config.toml
n_layer = 9
d_model = 256
n_experts = 48
experts_per_token = 3
d_expert = 128
d_shared_expert = 128
activation = "swiglu"
moe_layers = [0, 1, 2, 3, 4, 5, 6, 7, 8]
router_score = "sigmoid"
normalize_top_k = true
routed_scale = 1.0
balance_loss = 0.000269
balance_bias = true
init_std_router = 0.00826
lr_router = 0.00167
vocab_size = 22585
norm = "rmsnorm"
norm_eps = 1e-06
tie_embeddings = true
optimizer = "adamw"
lr = 0.00149
beta1 = 0.9
beta2 = 0.95
grad_clip = 0.5
batch_tokens = 65536
seq_len = 512
train_tokens = 346600000
steps = 5289
dataset = "wikipedia_en"
Below are experts of layer 3 (counted from 0) of a mixture-of-experts language model. Rows are named gate (a neuron's input weights, with its number), up (a neuron's input weights, with its number), down (a neuron's output weights, with its number) and show model dimensions 0-255. Each number is 128 + 24 x the weight over its row's rms, rounded and kept within 0 to 255. Numbers have three digits each.
Before each expert's rows: a language model's description of what the expert responds to. This comes from a sample of Wikipedia text that the model never trained on.

# expert 32
Nouns and adjectives right after the or The, often before of, such as first, latter, same, provision, crew, University, Labour.
gate0:135191087173133117116121080115119122099133149125129076111157101120120146148112103119081144115153125127133114108111091131100186103116094104127135087106155138134125119148106186137138143128130107129124121112130088092150103106096121145130170079142108127139115109122117143163132066077166163129150068108135108110113106146139143119115121138168110129114136118139165156155115144131119120118162139143166134134123093132101116092130142142090151147105107141132096144115144094120166145127138151153149141152149100081161144152155109137158143130153153159122106141097134145200140098133125115132098118135123100176159120115120114083102074109151125140084131162089169127119137100130155146110119095134112136137109130083126103140145141089083137103122129103138132186129132173118153136110142115
up0:146146100131158151144129164141131122117113072151119149140158165115127159132133097146154138142113140094161133131126090145145112121126165117122165098160136139130125125128129132115134127095204173121121144130136184179107130151098137158160121083138103133121136140121184143142099115112153123135143117139141154126126111124084134111103142159120096162148097127084132123120107112088097124186124117156117136109077124111148149147139099112107122114105090166144123189128141126140146133118117120145136138135133117086088169137094115102099098106104087154158092098133114131091139119136124145103085097096117132150095129113139118129133167148113089192169163140143122128079132148114136123131148137092122139145148129131126139160079149153164117122137167174082095088146159117125081118114146131
down0:101107109113108171116100139093135113154168134069086109116132141156126108100159112102134094106144123143125130129094119147128104123162143121099086103121131132136108147135144164132149167114092126144103203120164137133142135106163118105147138135127098145122144123116132122141105130096143125106137095130123126121145111159138118163128128131150098119127113138125154087138160143142100139110112091145100101136139087155135160102123164161124141114134134119116095066120166150102166142088170095134119180134123128177136142105104125158094089128135119143133127097117124151105119145171092121145154161128173085135132186143123124167175104134113120095126111114138114093152112130142125142111137168175135086115146100147172161180131081112094172148164096113156098165111121134108092122131146149
gate1:135125118130125130138151095101119145135108126083094150122134111148140126123114149119084083114132127100148136109100115117155159121139135064114116109146083132126168098135105140126161090138151121136180128159139073180086128109089118113119132102114122156125160134107106155134129158121147157125120136109142086132084095170106114166126082152170149112145114112163112146167111140136118128110151091078182142148129119135138115159133165163144102134101102126100091169123127132156105136146114155113122142116108088134143152149093135134146137158150162105103145121133135175158118145101138153132140126097117121133141104063093131113110056134131112133105141110135137195131143136106134143113112135123140107143159075136152131113147109130069136151124132146117097114125111152174160134104151068
up1:133138091116128106152185118103104142136125148172102154115134134136121113125103135148179121116119148124149128083126132168136138112100138110127140086127128117091164116118152168107141112116131113178156074157090134179133128127132117131095119153140161126139127176137087117121155127152109136102124101150118103138096157163093121159127122130120083154173113132116107127123148128129124119137139135117180146131139098122106173128079143077163113112119147119083110161147118109194135097084114139123164119117121121136158083105116129136126141112129149119138139153146124159133132129099156192161090114143093121108084127066107111096122115150140130104143130114166103136143132118150150119085100150121119154115172111136133091121142168141162127128141077099118120119133144111166135119110183063
down1:131123191175106116164191122134148159117122170088118130142123161153102135134137166107097122107100118131117130145161091109117069090142117133110120164142123115126142111108115180124113107130065121126131154164132097135134146097139108144130161141138125103144138123068127192111120091166126131078105131104116148115101141164090132155130091141136075108142127120116137139167073093110133113152157131102103078116099149111167127084177132154152168106152128101121127139100129159120146132152122124136145147117165102128125180105159160146104123151110128115104145123122091122114132117114134143130136103152163079131113140122120145103143077134121106125166107138114095132179097143145119176128087131157143124116124156165119151131129137104141122111130117138128137103120153111133156161140120165

# expert 28
Last pieces of personal names and common given names, such as James, Michael, Rodrig-uez, T-ania, B-ider, before a surname or verb.
gate0:102125091103148098192109161123122116103096111119151137127125102126129108163135153128158128117136133120111145137125103076090114182135085131096126141107123106137116129138106111177125095085134115126111116162115123100105105155100125153127108174114158174138129152083092113108142139124158115141127149112114128128164118110120136130180185150143130120158160088161147139175121118109125140127155181077122084108122164124110143121147145128149133127163152145094114132133098133121086126105116110148133133147138121142143127203099138149116084142140186175156099091078108101121141099062119164087108160110142143111118147140117129114124125123091117127131159133157130156130156134113100111140129140143103141129152075114169095127124102119131110109144142135149143148082168102125096114131135149
up0:142137160109118132107127095134079136147132113099161128100141181133122164136122143157124148163126131187096174093144148122104093120145120141123117110108148128117148151139122108122132136134135140117150130144126168145115090107139160141101154152139139117118143176132133136138182131128153149125134098113135132168148161128147117128120104089143075162137130160155108150128127138066095118090099149172114105106152134134095114137119111112146121116092144109130143155141117104128162135142076118139109152145175146173132079096119175136113162154126134130113130143147142101159148097129157154115114143167112165128120109143149104121132137113131146148124110183217111133086122115148131136124098103112122188114150208110077162111097128108162099127124138113117121124148123075103147104130139129
down0:144113092094118148155093099141101116156131148175114142106126124172168161102113132141164178135109090062148133154157113094177111107130157158134143119157159142086112119149087123183156144086127140150117127146106133145175140130150144147139083167102133107113091126146147138099146174100125099141142130137125120152121136127118137128120170135116135129121130103115122119173101114135157139192136063128109116132122145149112125163093125167121117135138104086078134110127126145162117164141148103096131178094100130127135165124173119120103113123136116137167102094105042166124088135103143126152116108164161101138088131146126124127110170134116111109138124143125148137123123155117106120123115131157097109144113119141108123122133079144102138142134143130119157134129121126177104152160124110
gate1:130128092179152131121119052104142098127109109102158119154108164140147123100147134161121146108163155148142132135157107127120107117147124129113137136185166148125164125135150155124154112085154131157138118127145118121138117140117134123149148129116161160157139136127124139147179132081135123120186149123131156139122129098089135147122100140132120122138143147154114170142171127116105142126114085131183105169111095111140151126108127130159162139153106159110122137131117129153089102080149112151161095084112135135098147140125114122094102122092160123173125089109108098105136182129160141132092153129119141108112124111146140165160120121138070153114140154161126162121104150165125102098170147144147152083143138090073151149122150153122132122105096144127132153155168135071108088102115173
up1:129110100129138162150126161100146106100080136086155110111163098168105172125121083113131128120117134115113147135144134097160120163119133106115129116137141123117162107079160168124162175119147121170132124160114113098122155114129117129137132127129076152127094090111157135125108112105128150132122137157094129166160141127114110124086093110123114127125178115142121127144148119110086097142127136205155087113113158146143141143110103128137131121114087133116127129141108136134095137105113133184204120124133092152163152094114104121149085137115126123168099108147108126138161108105106146139087169113148098122134136107148103160136140136099095116121129170158141162078099115129076064152135109102119130157120111129128183080134123100122102133152160121161078132111132152123123107131131139
down1:119124077123109120133157098139117132103146141099118111107131104162152151121117105094132170111135179069136119144140169154128138124103135095131143158160126114146124127145145184148159173137153091167136119173168159138098141107141163155153131136129148127150129156125153134140128126149117141107130071130118154138169111136130124120120091126160116142120126100150120112124157114119089093123183148157149110132115100133145096114116165144143127095111097104151124143155109122107065101105144099112163172099127101141129149105121111141090124133130103101188140142121128111145105163128082151140101115126157068125101153088145094131165124123117075143145114157130121179115123124116096104112123077154097145128112149150093130165136133092130138105112154115121098086136136074090113138107161120

# expert 41
Head nouns after a, the or his, such as series, group, area, album, system, station, often followed by of or was.
gate0:109119141164116166136110141104143159082171137126138137137139103104125149135130158122106148077127099143157118161128126137120117128124135114134135172121152117133141142162113130139132137146104154127159137137172128079123156136138125131085124103126147116178124117126152120153163083113091102101144117116072128106121114134137140140094146099209122126109102119090122126088126130103133185147111141135084115135129157131105116114141141137110142092137113130089161076135104085134150111135143105156093118131146140113197069117157092155163142144104099141106095127099092125134154162141146120104126091124086135089112112143132137125096109138121145157125116126098089091099100134140124130147178157124102107174090114122111123150133188146172175121161120139144116153120116118104132144086128171
up0:142157117130129125128180114148129175140123099099113140179101148156174159121150095134168138155073137127129117150121110118146103128134128160153085172106157158135090137146104084150159145159144138125099117132110122120152146118130134116105136148104144118135127171121105115157115165145135137097127150150117185116098127135124064144139130139157100134122179156099118126135158126106144108163123103108138142137125102126106168096153137129155174085113141110139142132119147161132151123097141145096086113161114118136109125173145115109128113138124089093099174179097116116152087102129106102152155148122097181061168114116134126113084135135136117157142124166117128127128101136090118139103145108116130085139127149120097097153161140143151116106146143116145117152174172125104167114139075143
down0:183132142138112145139136106119157112084100115168140151139110105155155175169141149126147106080104106125145065163161102087139134088102169112143130097151125148102117109171156109114104123141134140109152156156138131127148131101102143141112170150120162136182105119111136140127164117144118128133137152154128153060109167124117147114114110136096118145134134083114182141092114138141147096170166128098144147117093135101130119135133102106123134152110131139115137164160112128135150172134141150092126104112119139159147101131122141133116137097096131073101091115127152142123096155098107138124168168133146133149143141110138114122124098130122102125119118133163131103122119127114109185081125166109131105154072149171073177104105073137133104137082130157110127120133105150138135100133124135
gate1:139100122140131133132139170178116115168115102125107122102182093114161111144126186127064110113112181104137129130122146142189134136100192136107137124141144106102140145113101149146091139121078125127121109147134114138140119137131147087104112129110152095120104104115093146132117124134104099110149121094126113117141101170160091137151154122127154124133118075133141096094146142107139117148123103126119130105129142090152103090152135156115115107094121147151162105174139143134146171074108137122138128143132154157134105066124111146138104145161171127136168103104139164169115118149127147131132059163089075139120137105097166142119135141108149123129122108105125137142105141110126115137110201161116120109123105107126101106109139118107123151130142152107132116135098125133196145151165146
up1:150118144139132115150141142096164117062125130136127127115118147145131146125106136109136110143140124146115123157111128151103112184176110165111126133111151138095154147106150125146148120121152150134161185152150167091139122149120167100110133141136141105116130108150094173113139161144112118130159202120169143122103108115091152104117099127129127138101106163112084127116137111142139135109109108116158119099141166156169135141130126122079116151143107118060114139135107187181112113115124127123090113127087118113112139106174119141118117141110134122149085133142127116087124146169139103120161176142153089131157132163109111166136109145085123131136138132168104094099174116182126111101165106167118139127188158144142129134110108123104138082124105129172112135161156131114156089129106146
down1:101076143133126126109109150117143138098140144132119115100163081129139125105147081145161135123120150178133128117131148163161122151130135120118147163139147142129118131152085161119127140133137080128112085125159124113155101117177138078123126139105108113109182172134138173142135104195168128107116167160144150150089129169135102118129119134151097140111141104119103083103120122107127106144098119099172152097125102092089178112132089110127111104102116146163147123107153129106158148102149163189121073167152147118112121131150152141111139107125122054167107134117115146115164148152136078109140128154163123126116112136127159130140112111141169132157124125134124102151098120123154098160101160164147134129138167142154118120130106144128162134143121108154107096132153142098089125104140095

# expert 14
Endings of Latin species names and foreign words, single letters or digits before a space, and closing parentheses, such as nobil-is, depress-a, Kong.
gate0:129117102106161124155157154085096138112112148110115147175156132139117126111127148158089096076122140116100120143105098129135161138075129117131129136109100121131170178084147120130116096113149104110121167096112156140150120112103132108109146096105148121145133119056088104109151089150133154127125125115113134150157099153139132150123117129133110125128130071113130104143128142115136175121120169097131157127130153150134103141171113111201092134120141179157105130120104167156123165143145120191109164108123139134118118160120185150119118144159129167111118133104075153149147086116105132113110142127161097142169135147088144114140128112099084127100116113142116146118178121137115143098148126142103121116137106106152115134160128117118129063153164119092111111095152137147126088154140149
up0:128109150125153105177160094108095144108112140160106118159156119180106102140140122143157124087154142123128113123114145140163119120146095156165138177123140107089165106148128085114079158132141154132113094101110107182096129156071129124123151112147189122119146167127082115110151142148078119163106105108165150132142109135127150139090141146113157165136126140104119100121113121128127160128137121137081165179164135147146148144153137122116119136122161127145105091122145103156127163162107128083145126104104116087150108128138158131106139154143115134139151153148147181133112133158126139146175083127121085138142141109103129099119147117092116130110113093083132137142131118129113119155129147145097100139143120114136100159124148135172109086186123105073146150139170163160120120130106147
down0:121100081127103153105124150190111148158107066112160181116092116129163135129130130135117152097129136123148125142109102086170126161117160132138119095129095130149169106118160131125102092114151123087152122150142085173142118127124099103137129117147088114150127169147153122101110119134139169139122126117171108076123131144117132147133166145095131092114160148143096113088142166164136110144099144133181135162165061102115133138146162097113142158134089086118129142138098114150164108110153119103130137156095107129131117126104136099111114125177149129133126122115130126131163127127145131121099104100111132119104137156115122154142141099094170140154081112108139170125114144141121147176081122134134100076130124104115122134095122092140094195170150119138133141159155116143110141109129130
gate1:085121114141097122173120138140107149162129140113124123130153162090137131152165153139094097147116151153146124129150125157112152113137109096113088149115176128085088154134101136142098089157155131134117125093182151108098109158120106135135110118123134105115128145139128123131129134116182128122151122106123143099182144102106112108148129082128128102116150108127111067130094120136139121159137116120138130081173108133099130135165166164119157128141147146132113189128102159125115150086143080138114123129180113124148136149098167120156131136148104139118157106103131143139095102180125120140084070131123106099157128122128127118097129106141085117123125172113127151191081154143129158143136175145108111141127149169121124151113125106129181099087147144076143137150150079136147142145139110
up1:155106118142159145072102149136133146106127150111117143117107079158134120141101132132164128098101125115128112133123120102152096138132141127111141065122131129122128132142117157157169141123126133160172118160154123119149113101160111110113179105167094170142127082141182130154144090103120164117090104128130111120095145129153141091086157119080086136141099115149094158123104162117132107120096147123114100110114161154122137160149126105096142093104136122119177136146117114110132121150114142121141120129093129154114098077167101132106118140123126145132101138090157089143133157125113170132151139123170116204126123162136095172144102131139148163100116122112149161126147092178135084112142137105172118166165122138119105115117111127127109122147085123184122078132099141123134137124130179
down1:129086162141129146117125107137104129115146108155114129132126125120123131121115119102132096125122140116157068112164131138146104090120102152130130119112142113071109180140085153191121113142160158163107123153164111091149132125186142109113105154106132133065123100141145096137102146131160070136140126127120112120124119121114118076097138113095156155104148078106090115137078146147167147136122113134086121140165138126101148116150089145106095111115116103109091155106131163123117117125145139109117126141162106110092130138112112137124123109193074147156121180105119122128101134119099093162132125160142153175113124154130145087117103113109085173156120129076158135142121160147142145129152115133122103156113107130088121109143110141127121111086161110124125136091075133136167121112104102

# expert 11
Articles and determiners such as the, a, his, their, that in running prose, often after prepositions like of, in.
gate0:107132123115162157103050141125137131123082157109142105182128150175112143151138137110112155100117133115147126155118115124103097139138108114114092129095154121130160117129106158167146104102071142115149137139111139107141153110125111131145136092131095092123155113119126085137131158092124126107135136119170138152121122105123156139114134125091149076132097152135148122136145136108124114189131109082131160163146176131129118165173128123154119133157117104145162122122127110136167110128115144123121117120132141148149124131175127135156134158157145106126157124145178135133168144106137137129142183160147102092173109135136091143085122138161174132141142176193121115124083109113100099166094115118183168142105122090147129106149136115105108149102139166152127139143107157139107091088098152
up0:095111122138109156127091155124182095094108125137115124144141112106152143131142138135081125124111086139089118131107111106128164149149124144178137142104090120119125090112125126142113119182146113102149124186100128092133114070188118131083145156145137105118106129114132085114143187128130118121136157136141115137112116196141138135138136124110105091149108154128128122125071110109135104136132093104111151124125140119119128104119101140197157133128153134114105110154171154136087079094144131126105153157160103127130149149123120097150090141148148122130176148138135103118065118106125154126132156076078134122118091095149153102121130115141128143137144131123127152143128093113078109112109116133122136128112101156112121118189086188119116135109119134134100149132102167158119110095094126
down0:135128100139099124110125168107143151149162110138105154139104122153150154113153121113116113144156153129140145080108145103153132137126093158103111117126156192146167159130141138159147107107147146139106123073160135102160156138153102126134100098115143146127126132129157107108098132136149122121113154142188110159147169148092135170125109127154140130155116154101124161135145127159084146139144161169156152141107124185107110166128131133090076102122131125129156141127093177113099083078090078136176096126117104114174150082166137145139171139139089119121124132164105129156133176115078116125131079108141169121097163128110092089137092161144137114120126110107113109131119131128169155144114139138107122106132128104142136108120138102132080130096121145139145109154114105113092149134129112
gate1:089118126087153135119131178130117161118138157133085149159140164138181136119115125128131101138124131108145119136138152137143144112139149085112137144127146124124148136091136077144133146127119150164140101146109154114140142113098146154150131125101074121121154104122068129175115131156098136087125122124089132119144100090126137127159138070138122085123176087119122089137151147102149125133151108111155145171141118168105112157163142105136137092113173169110160150169133139152122112126151125154097074163118147125133120104130127103144132114150135107109153116097128092127162116059122137162115101110152101099145118120115109174110125106089129124106143117101151164134085135094128096169147121152166139171162120145179088134152113104119127100112109106158134118126132132092119098077142171
up1:101142129127129141124115146137118158092148140147092133144114151162186143128125102145136051131101140080159105145122152124153115090166109138115139148115144134106116115097135088138111170170155142168101113154121147084167144131115153156126116109100092098090127133147085132125109123165132116112109128135094161156118095079126169128153141112148091132129150113111132106138146156112169122133161104115130148155151137148087135124149141180155148096111151122124132151172125165153105119164149122132088092165119126147133111077126120110132148136150119117084144127133139134122110149090107154167125071082107114110117088135123119160096141123092140128135122117099143124152133134125106105135106091127137131132179106166167055132146088118173115106107154108138125125140136149085145091111139116
down1:137164106152117150153129155149197138128171087142175129094108108121113099129144124101123135167109133127125135144126172141105123137106141143098148128138121138176145096137113119083122148075109121120136130135131163140125129115082131105134141132128121140116097102171168107152146100137069146067138115166134121156160143143135103067167109158122145158108143122134089092117122107129059129076146118152149138135116131095168142147108078096156101124132141096115126118159131122143117132141149095122137100138151120122122095102140214152122109092100123110121135122135109116113121110134173140085122110117133147121105100090155202134140137162141098106110170121162108149124125138131118164137102132060119144139135149157140109123136075100117118142123133128116146129135136126119120155134138146

# expert 21
List and clause joiners such as commas, and, or, but, as, &, French et, and commas after closing brackets or quotes.
gate0:127105143157154150115125127151155118137142073141101164118103128149126105108183121098108136120136080138138140117156099117084112145152135162121121196141145103158146142146124136096134129165104123163082146139109146094191135140129143133151128113136149139120186106154106144113113126124113133175099134113148116179170123104124125143135155133109173098120110150140106142134133099103154108140147097100137130152129098114107121139139127146132080154102085117137149145112108142149130095131127103096148146120086138114122065114130124163091121158106133131109126138168094145130138096126086124136082119110101125120146130119067115154104191148140122111116132110163145101150115153161101156193108122171082136147124118130094138094086132135108135136161142087087168128111103141102129103127146141
up0:105095123092129066093136104111142086155153137119146125092063129086159136120148151115137124081124116101152135119155091100139162102126153103127118167131096140099112110106102169159092142123138134140114157139160118135109136108160141182133105110161135112172128157116137152139112111134100112128163112158131135159121123146116121148161138142133161152119114140122097099103100132131148119147130134107164146128101091157095114162133142179125152122132090151129163116158140125168198139089142041129152127139118116142143130100135135135107142159129135131110129079135123151128131130107141130119080106142129107124069125146077114134136133112133140141141126190170135090165098149124115105128127111148121134119102117156128102107138093118133115122164083080114154164145142093116137096150132086
down0:147153149146159100127126076107133113076116126108124122139102154153179109138132141127107132123094140086132134124114130117114131131110131148107157162130170134133076099099126155123134124132168145107122100144072117088119101123111106128136114163122150099112106125110115140134114134120131109102115123108096102124109147104160104174128117133149112131161110133137142128208117133144131131202148128144173113116134141099135103087163173128115157125126143150122105108112142149136128174103139114137174126091129092127147116114098126111146129161148129100150132150093128152176090131116168096135124144102145102125121105127144113152096076092088095168151178137117156117137143096159121113105162122111127129160159112156129126098180121141051108124100135123171114190116110137131155136137147095
gate1:145149127109114129157110109125129174159122142173115129120151123152171153141107137148109118116119091104120126109133132144175138127126131124144154170145100136117098167167145144131151091134156107162144121118158137091145150077123127120115108123164133144114147115115113107140114129140135127104102075138097115144157070151114129181112126139187107115134131083143186149141158143128166176136125131131124155163124105157123160146124166122137117128097153153167168142147115150162152148151113148140089120141104113124109162153122125152095130134155123117147154108110162142151113172135163143170125081097156133160116163113118134111163116128098106133127103119118139123107116134100134128097043127129097152136140137132143123121097150174162102106151166080136112094161083119112119073181130118
up1:120138150110137130134149118141133118128127130152122116113132100119120206133095113107121133105145125090136137141123076120139103174118142157156171145157083123140128171159130120112148089137131114134120124150171097151134112109146145113113140073103141153123137116102106158123126122133140133145095128164109133156148087135118139144118148113156108136151174098133168135159116123152114153125143125156125135138124112171185156180116177128117146137133079144193127106122138152116140163129120191162127102122164103092097151155108131098129119093168095112147117128117138130090085129135132097187135109139113139131106159105140121091196134128151154114104099135121114131120161170125132127115058146132116092122144106159128144124101219139115125127129122111140129131103133124098104136167119142
down1:127124094168153113111135154094151106160128138132120153136113129123104149147133144145108125147102083205123172153137123126120100118126148134142132135140088115138089077152154135120135135099115121138115148138148149137080143128116159148115103130186101105140193122141140133103138109139114135143111092173090111138111146147158127131145088129169077112108133085084130141115121155124116115078121104106121135158074125127166103157118152119158101161089145124122102134162099116160110106106129132082110125153098091133113063112148106157111144120129144162135123100160122120102153127147130133135120110150151120178150126111141110144137085075106119137124120079128123128140120125083105125090111136133110079125142134113145137102072136126175082154151114143146113157135091113131133135074105160

# expert 17
Words right after == heading marks (Career, Gallery, Music video), paragraph breaks after headings, pronouns like his, her, She, and "took place".
gate0:105088091122133131090135100107128137123178107129126067140184100078124146040135120134131136138127130115102123196134114123105093093178125119100182139137105090088141157143146107116097083125110102142162098159113110123130115126124124117108137157132175132139162097126118077117157132146108128094133129106127119116157140116156145120135137114122111156136125137128087128139135127154149138117140140121110163163139112151102083115101144167166123145158104141090130106148136159130108148115114183153171135085113166144146166121112100101115102097149128103131109139127110145186142111115145100107094125113167143130130106132133143138140098109124162111119139122165140131083173132153115132101109122174147145133141161089115132149173148121141154107140099121124120102157112124167132164166124117
up0:083179142147125145094147110148136172128120164100124119125123145118085146131127144122134085108147149143126159151122143145116082078155117144118112108120135126149097153108109104133123077102141117136172162144111148159139123114117182139115140164092125099142128134127113146103109086130137105134116114134118103143131105146153102125164125120100088122075132131100128122134148111142135129087176120122128174135097149068128119088104148137087107171128128095152064093092087106126117125169127115164160142120151135095147132111082137097136097088102125110141145159080150116115127116153091113107124109130115166135085116136149138120104119128126122089114089142144103105117131156135115207118118106146118140120171143145123145124138145138167098166122144151133134148076106123148141186150150155
down0:167105119118139112126141115130137137149121191092114143081110162136103103135113154130142113129130163182123128141141135149108099147108120139122114140135125132112146160139094133153141091126150123185125172146105146156153154152157111152147094129127099115137126149153143167113120138099124130060117148160126108134149100170130115161133165126140097110119112107071052114124180118125143115126115133131154159104097122138153105111170140119137150142121131148147094142102147127165115117062117107084196122146116130141103101137128081118172090124134133103114136127091117191114131121128152137121120100153144126125131144168096144164085114114103120146138132083111146144086140127165128166142108101126118179135121170154124129136144092149148115132116142133104155147100107075141114149133161111
gate1:105151180086126145145126191125117097091106147124110140122128108164117121178120156120141110105165104095134130156159117134136109163119132131125114155115128121169127149136068150163160130119153124122130104163113156130128137139142092159116206161147105105123144155132139141175140172122137133161131132121152093090108149075139171115170110162109156100080152143129164171147128146111113147134118131119117149093113119111142140118157145147104153145133092141131118126140145115148122113119069077164132137162181105133129134126085076129167165135143091165156123122124119137161106117117108121132106138153131119134099157152160090128124141135172134092143126135127115146128139158170125124144110128149092158114123094132141152148090103078117136158110124145145115108138143126068108098114106116
up1:134140118127129147162165126148147130114135101137120148129190113149133107120170097123118114138080118137132117135163085121151142160173128122112128124132086130129104083151124119090086181158117189166107115125091128136150128138130142141133103133153140132152113148123140093158156114134142133145128126062110132132174073094125091166092114118138145119074145129161134162086135094110122110133105130119118098166142101122159116095169136132120106085091136102117159132118161133124099101103137150155156125121117131123112092123138116152094123150126132072110137154155144166101134154159131132171124126121094150159126127103135151120114123130132121083151169062063120159097107126114106087144086172150166081098112129145121144155143098150144136112133125109132128135127144135119150106151102113
down1:158118141151134139140145143142155125121165146111118111114146179133195113119117116121095153128096091160140129110124140134114186181125166102102134095133092152143103129103117173148136166178158171140149167139090130102149137158079115174144131123187172123184130134134112122120082140118103111110095161112135120091131130119152105144138123151133108108129116106159122169088134134110132103119108123143173117132083139161130151123128145142095097146118123104131123148133147132092134166096089135119150110131130092129094142131125112114118108139129135104110101097133149134174101157179107135132158131132142111085182158127114114163131138171130127116117152157117112117127128106140131150149122099140086128129110145150129199155085152123174099150133131127126165127108075119103127113158093123